{
  "n_layer": 8,
  "d_model": 256,
  "n_experts": 128,
  "experts_per_token": 8,
  "d_expert": 128,
  "d_shared_expert": 0,
  "activation": "tanh_gelu",
  "moe_layers": [0, 2, 4, 6],
  "router_score": "softmax",
  "normalize_top_k": false,
  "routed_scale": 4.0,
  "balance_loss": 0.00289,
  "balance_bias": true,
  "router_noise": 0.3,
  "init_std_router": 0.0116,
  "lr_router": 0.00105,
  "vocab_size": 8192,
  "norm": "rmsnorm",
  "norm_eps": 1e-05,
  "tie_embeddings": false,
  "optimizer": "adamw",
  "lr": 0.00118,
  "beta1": 0.95,
  "beta2": 0.95,
  "grad_clip": 1.0,
  "batch_tokens": [131072, 262144],
  "seq_len": 256,
  "train_tokens": 978500000,
  "steps": 6122,
  "dataset": "wikipedia_en"
}
Below are experts of layer 4 (counted from 0) of a mixture-of-experts language model. Rows are named router (the router's row for the expert), up (a neuron's input weights, with its number), down (a neuron's output weights, with its number) and show model dimensions 0-255. Each number is 128 + 24 x the weight over its row's rms, rounded and kept within 0 to 255. Numbers have three digits each.
After each expert's rows: a language model's description of what the expert responds to; "comes before" lists some tokens at least twice as common just after its tokens as in all text. This comes from a sample of Wikipedia text that the model never trained on. Tokens count by the router's weight.

# expert 63
router:117125132103120134114100162097152123127148107144121110117112138167102124135112192138167159139147094147119117150123087159124093151122125152125097098133166144110172155183120144158150106079147159138154112111104098088138107127122148122108153107121171164077097133136131095130166138134118192093114110124090141123124121112144107104132095096121147121109059121136137163114150065135119162130142131150111115111106131121137133130114154123146149113129128133151084159145112104105143123156138168155167161124107120136125127138104143101160140113126101158112116136133133166122140152144191136132139096166127083130148158117152157123096134142097103095127105102158142126127101144159135142119171132150151174111059112129150142132153116144124075149143074117114120156141102122162121138083147119
up0:098124111135133156146131158175154142123129063160130111126113101092173099120118135105221176139150151143105146118098158159133127121139093121139161123105128080160159145144141173115123104132089111084133146119142124152124139141153134175129101121136121130090155135158148154099168144091132120143142134146076130134114149135137148112078123105186149082137142130147097163106095143137108132061146108112164169111114147143108137075126124150118138117107095122211110090147125114070172115138114099130130152129135116098140121146124142111120135105142138146148119106164117124157125092138153096146124112119108098151154121131131113154114133125135095120106142115135109170116140104141137129139145134156148122148110097157128140132102083166116145102132146134115107141133161081111152140129129122
down0:133160103133156129089152140136159139087146129100146125107120111158095155124119145117086128148109086093130094139113082117143154107138162126171166123154169172113135139145105064124108099124107111147102074121130132149114130130121114108119153115112124112127096133073127170145136136161122112104143129162127105138098112118129142124110129203115140155166101103137139142126110100148128142113112129102105144177140089084141123169120137120134139107137108138087088168089123118146102104160126134140097090147140119121080124105134152169143094161108135099107102141129161127110135128117134126161158115127150152101122148127128132133135089113118126091134139101134138092092127138148092099126167150112097160160126120079126097145138120124133053151129113110126170099103064138178131107158132159
Description: Relative pronouns, commas and main verbs opening a new clause in narrative, such as which, that, who, was, became.
comes before: " the", " he", " was", " a", " it", " she"

# expert 19
router:168144131150117155078111141092136116131120121126112120123090129149085127081123153150145091154103124161144105122183108168134139094138129061108121088164148143140106118184159081120110165129155120139116122135121114128104155192151105124130157095113086098115138139131105139123137139126141124151120145116142090109098110129108119105152146150169107150160122139108129132109090111088120163156149095119127150145130178121110106107084148160104098110164102117139144123110164127104135095097149123118140116141144146140139101103175150120151124123064106120158136136131153131133140151079132115141127129142118103106105101116109150168155173162160095159104115141078107134174141149135131166110131098119090155147107159096130120175096168144125122164104141151128119124161140117146124118135152091
up0:146124135145122132188171181118116139104134120120124134157109170142148108142134070125096130147168139089120131144098160124090145153078138143143134135103122167078121115153133127134128130108087106161158145099122128141119117125107080113119125126125166120129107118112145136143142099130103155157156127140143121103125165148154152126114152150141130115075062123120084112135156132134143125076133158152139134130135142142130118098138103110112110100114101138128113096156136120101092129136084117082147131150123125175158128148091131139143111143204106147112110153150122100145125112107104141106127112104107167059130173125152111133147098113131188157087188106145124104099120098107124113106141118142121119100121092181159141122143126144085133104123109122131075107145096156159142098108132136
down0:105091090142123137111136129117159132121100168146106078138180129140093121099127111190112113109106148145089115090132169117145163170141097151161141142093153106123126075115117149120108117127174129099123135147143149090133085158103131162157075131121127117119097094100144115137118097169136135178126132118147144110144176154142173077125095113122155150145089129145071109149118116154140103077166123156145153122160137147133117121147164163155144113142107130138189138152107124108143136163112131119122164130131140120128156089131161122123150119109128117096153104105145147142140131109125136119094147165123090090138133100121108088117141127153139179105105101138146162115104119127139141081078139101128143123112131152150108154168133123098142141111135145104119133119103150190113110139127101
Description: Line-initial pipe characters and numbers in data tables (gene info, minor planets, election percentages, climate), plus sentence-initial The.
comes before: " ", "|", "%", " Total", " —", " Turnout"

# expert 41
router:126116109095094091097106117085143110126169136157149153151147128094148119141101132143149142151150139087116156111134116120161116121098134149102146082149136132105098142133125103102113114113102155164103085105107108160144124134142185147163129099141124155103129166103163123131142121167118091161134091110157136148103111114105142117151138115088156140120150096131160178164139154174130162157164159120095069103124135129153127130178136159120106084143103095120140112139132144133173118115126116107127131106120145132114075098117121125141169131146140130113140133130115135093116140113133123175101145136116136151115137128160172172103119094109147090131107116128111073153135144103098168084140118145141130150106111156137082174128152124131065164094122142126119110160087156111113158127087150
up0:165130140117144118148122074123125128121122146072128105121071095143157125131141128138137164117133120119155132129099144139113091099085165129177091146096123151124149105085109131106163090161110113128159107137125149100124118106162172144164141143114127110117117158153100137098171085152082099105126123109137163124177095157148108157113141098163093128115134144139176116135144139113098106112095104127126151150174115128126112122116123122097103149100101112126123102091150145147152151125125149157124136120125097146135132135144121138116130151148130109115077145109111116128089125152133126159093115116162148140127152141132137134152174172099140131085157161135138127058094085118152093133136119100107150114092165154135121118146180134118124131115050156150124177086121131161151118164135115
down0:096141142122129121146090171171168064137101161098113112147140111143132140105132144106126111107153184157095121115134101108106161133144115098135146119166097072143135152131114110112090122103099141157159147118130125160126150133121104089155057160165118115104087149089124105149117113086104120115168114095114111155126111113136160141119099146136137111101136113120120137101156095088084170110117113078132116116113129149145125130120133096084147142160121114118078130118137145168145136151141066109127143140126124119133133163144104123105141111125118139131104136118148122093133106101161109111096163123105089105106131113137083148128154105145173121129081127161115111133127161113138064084147124114097128119121140144108105101146109138158096142148148075131177140111142098092156138103139139
Description: Articles, pronouns and sports words in athlete and team narratives and tables, such as with a 3–4 record, league, final, scored.
comes before: " ", " round", " season", " team", " first", " career"

# expert 33
router:162087116128087162120105140115165130117143117149152112077116110158108176112139140138144123081129120123143110146109108152096099152092108147100119153166168129109148149110137102142139106099163168137139131120120160137152112107138144126121163098104124127115094127121124108105166099130112181106115120156118105150094141131134113099115126111105146127106106102129121142119157133134149164156111100083092094105097092064150154117148158145090143148110114110177110138112078111131093163130139164162130087130077117153126147109151134134132137159099135166115136115145111116089152169124153146138142091154135096156121163098117166134116163160109117103149139108139116141129134120151134161159186119094169167149096104110134152148168116134125097134148101098112099120154106111151109176081119138
up0:152128118143135099148111126152095155107156124076149146148113114136155123174144133155140127113124141133120165144107133130146129117199144136117104113101135108146105155170126128119100138140138116088162115139134146124128118147133117166055120109114142112141109179114148187133121115138151130108190089147142116114095181118126129102099143102159162110076132099114104123158122169138116092090116112109117145118177151141128152093139152107115119116106129085106140121082132123118117148135131171122095158121080103134135101112091110157141120158145113117148126145142128107118105116154122100151081125132128141131102122080084133123152131169114147148119157182119161136119120115126126156091136105189145097126151155155138066122122137138164147089131102150132113117136160156138123121112109056
down0:090112113073119162166154138098127113113153124181090125124164140163114120136132081111104135095170128142135138162085125147145105140145105145097074144089144138120117155091103140120102138115139111142115104154107119154138074157167130118126127126120114145153073126103161054135158138111148148125141111156140123145139159133091119104122129081142157095119143183111115140138148116161134115156168142124156141164129131112175118118115134129136151197185122122119138128141085151125108146125125084181169091143120113176157127169099106094136130160128113129127121153152140132123129127168152128150138142106098078141112125143115126124126096136158097123109109142157129117144107153158161162163123114119139174143143132138153115113189144136152147125170133151107129143126114116124136125141135098
Description: Conjunctions and prepositions after verbs or nouns in prose, such as and, with, from, by, as, alongside.
comes before: " the", " a", " his", " an", " and", " \""

# expert 30
router:150165112100168092111098130101158105084127109139127141124081104107096143175138143104140156129128142112115111115146105092125163140088145127132078134109113151085157159149156129168136120113141106145113119149166092122119118126127096120115140135159107091130101120170116122127141124098164115097115138120114126148130121109143126092158141161147133141136170111113143128109157135099095076153116163116125083135118117153126120089161134118132105143184138124166094137123169130156176142120113155137151103161159144114188159110114126156105156119176181131119135126111122125143128102125136112170140119176121097119099113142123166151087167165146155142135145166142130111133172124144108161140163120134128153152100071124135163062081117096159144094103103117127138127152137144101113138104115125
up0:142157115104128138141127128144150152105109152086128107127133150122147142160132135114125130116160128098135144155079148117124143122140084145129137153129104123115124099105127150141119142108111113139151160194117120149078092100081121154154150126124112136096180121117131160146085170155117114132109094130135151156155106137128134155113142117126147184119093113142162111125133094132185122123093121149113141102178137084131124163115155129147196094130159145094132135101102079117140091107117149175070099119124122125160118124143142115107110089145163149135083132123133114143106114172112179110133085100104105110115105135113128110103098110111124119112104132158169129129131144101165133156173118114086111127164089163113144137129129102116133100090086155147130068105148115124116132176107122
down0:155133159115117182144166130077127135154112142114123145132140151110145115123159134089136094109105088176103144104141150129101153166143161115119146102158170069121089123139144100073174159082124106158099159078141140130145145121089082114186133118135124148123089138085121134137114102129134113125100124141132115094163159121127163128092144078102108107171102144157123082137095150111098129158131104132168143171118133110124125099104122121152096165110140121119146093130106127152120150140152109081136162159090095146118132112101102124129151099097124105108085144146101149137134120100158139122137137079137151147149163094128160114088138107120139115142084123104091158112130116094074125151145120129111128133117154110128123113142144134105146152156150124137146114124124126159125124157085140
Description: Pipe separators in election result tables, especially right after a party name and before the candidate, plus political words such as elected, Council.
comes before: " ", "\n", " +", " —", " A", " L"

# expert 23
router:159108116174160170087115139116160158085108092127118101107073077153048114123111150133166150088130133122158124153150110082092118175113164138101122133155177149112167115133140136149157103111100119147112156125120119089090113124136121109150158088093148130094136133165115076145135144094118173083139131147135100139139120081142133092153134093089155120115142145145129146139145140156159127135123147126134078135143105141141132111125144139123156189100108105135103125130124141155113147143155132119154109127135116116138134087125128101097153102125110117110140121137104115120113132103102139175155103163132101159142140130111171117114158155167132083097107118123128147131104121172131143150166143119148167145090111100083140093134138118137118156153100158115121144145109159129138157107114100
up0:106105148120128115128142132100139122106121076129112129162102155146113116082133147100112106143147126144095112103150091163154108113130086110136119105130127118139125099146123133118106126126165157091140129109160117113137100141115167147117135145113130106083105212074134188153156128145175127161103137173137108089122098133166130133093074144157139131115110144084091092081110087113128161107083153135136183101125170144110103131128099133120139111157136190099116130156138160099129107140138105098136130124178149164110108140133148134156117100146120113136143127154150119117152162093143150121123119143093176135150120079136098159092133124125119134122096173126142111166151147089153102122127128111123148149111137124172119153143133095116097127127140184120121137094139097116141123119150137
down0:144101129106124145098139127108120148132122143115130112151163114135124167160127121112113114141114134152115172129121134122129109186146102124158115144103128135100132171170092132181137123145170119139130130115121127121143101105153097113125169199172181164112121110110122165147117124140144130104084106106097165152127103158168098106140121096161139193118111122153131123155163112153108159124108089126144157118152143129127134126118138138107209164122140156063112077149125129139135113116097098124139171161114147154144127139145084076122142156159127133095147139117120109171133129119135158112125089135123151101140137135066119184106114119085149117120112113146143155109109155139104170131134133101161130131132121105138148152162097167143110126104074118094132110119132116083129139115124124
Description: Commas, "and", semicolons and table pipes that separate list items, names and places, such as Sarasota, FL or Israel, Judah.
comes before: " ", " and", " which", " S", " P", " M"

# expert 12
router:114136137177138131117087198130138120136091142145112150102057141132084105119161149107151098078134122147158117133138105098135088139150108088120166089105095115139149141121123124153170128109085158124140186126114177125112134090110130113087138096133107136131094142162122111153122146166151131084135153114127128085109130095144105101145122145117113095140126152123136120115119113135114121122107126124108169122109142133094151151127154137135165101137084083131129124093143123156148132178105139162132152134123110114103119117140097155131109146085086128081098166146116149068125116134162166137123156107147139154115140144117150106076158103152115117082127127118136143139153137146116157150130175090142180162118172133119134137093118112123160143163129144116149084116121119087145132118137124
up0:116146146038104143123106115101080132137122130125144149101158112116116132136115153173122106128138122159092188093103117129139144088116132178136155135123150127123132174130141098117092151141126083077164081131113173153133150136109131148170103138113097133119112115134113125158125120126120112143141114147119105131120075141101140103166092124135132127118128090119127138130102166149136138161126147104152140092123119114167095183141099143123133156107166133126090076099095159101062145116119169121103094118119148124125078147122119132117133122137160103137103132155118116143098142153123104139108127135142098120117133147110138161126147138128148169119126146134124104178147127137148123119092123106097095130142153159149144108138178133083116131182096130124207133146096123140110107150154153
down0:099109089127118130137123086110158131064114127125152145086123139116165119095144186129127120132093139128149136142163132149083117175113163182100129091093087144114087129116139124098172150132144116152128112131133105105106173188111130089105134147120145113097156110169188149101153108141147141095138128115134144114122134145144118123134114119088125123093137122143146105148145178126134104103128129116148121119146130120136116076166145121156125154124157106176079132167094157153110097159130122161098116132128119122127134113150120114094148151137121108119112095114146155135124153122122120160109157114135160126147115110125133112121102129128132085100188120108131107136114119123113084098170164115151165089149164124106126126162107059108134122076080102129121092122086133109159127125142098
Description: Pipes after the year in album chronology boxes, single letters starting a split word (s in sector, saxophone), semicolons and brackets in lists.
comes before: "\n", "1", "2", " \"", " ISBN", " The"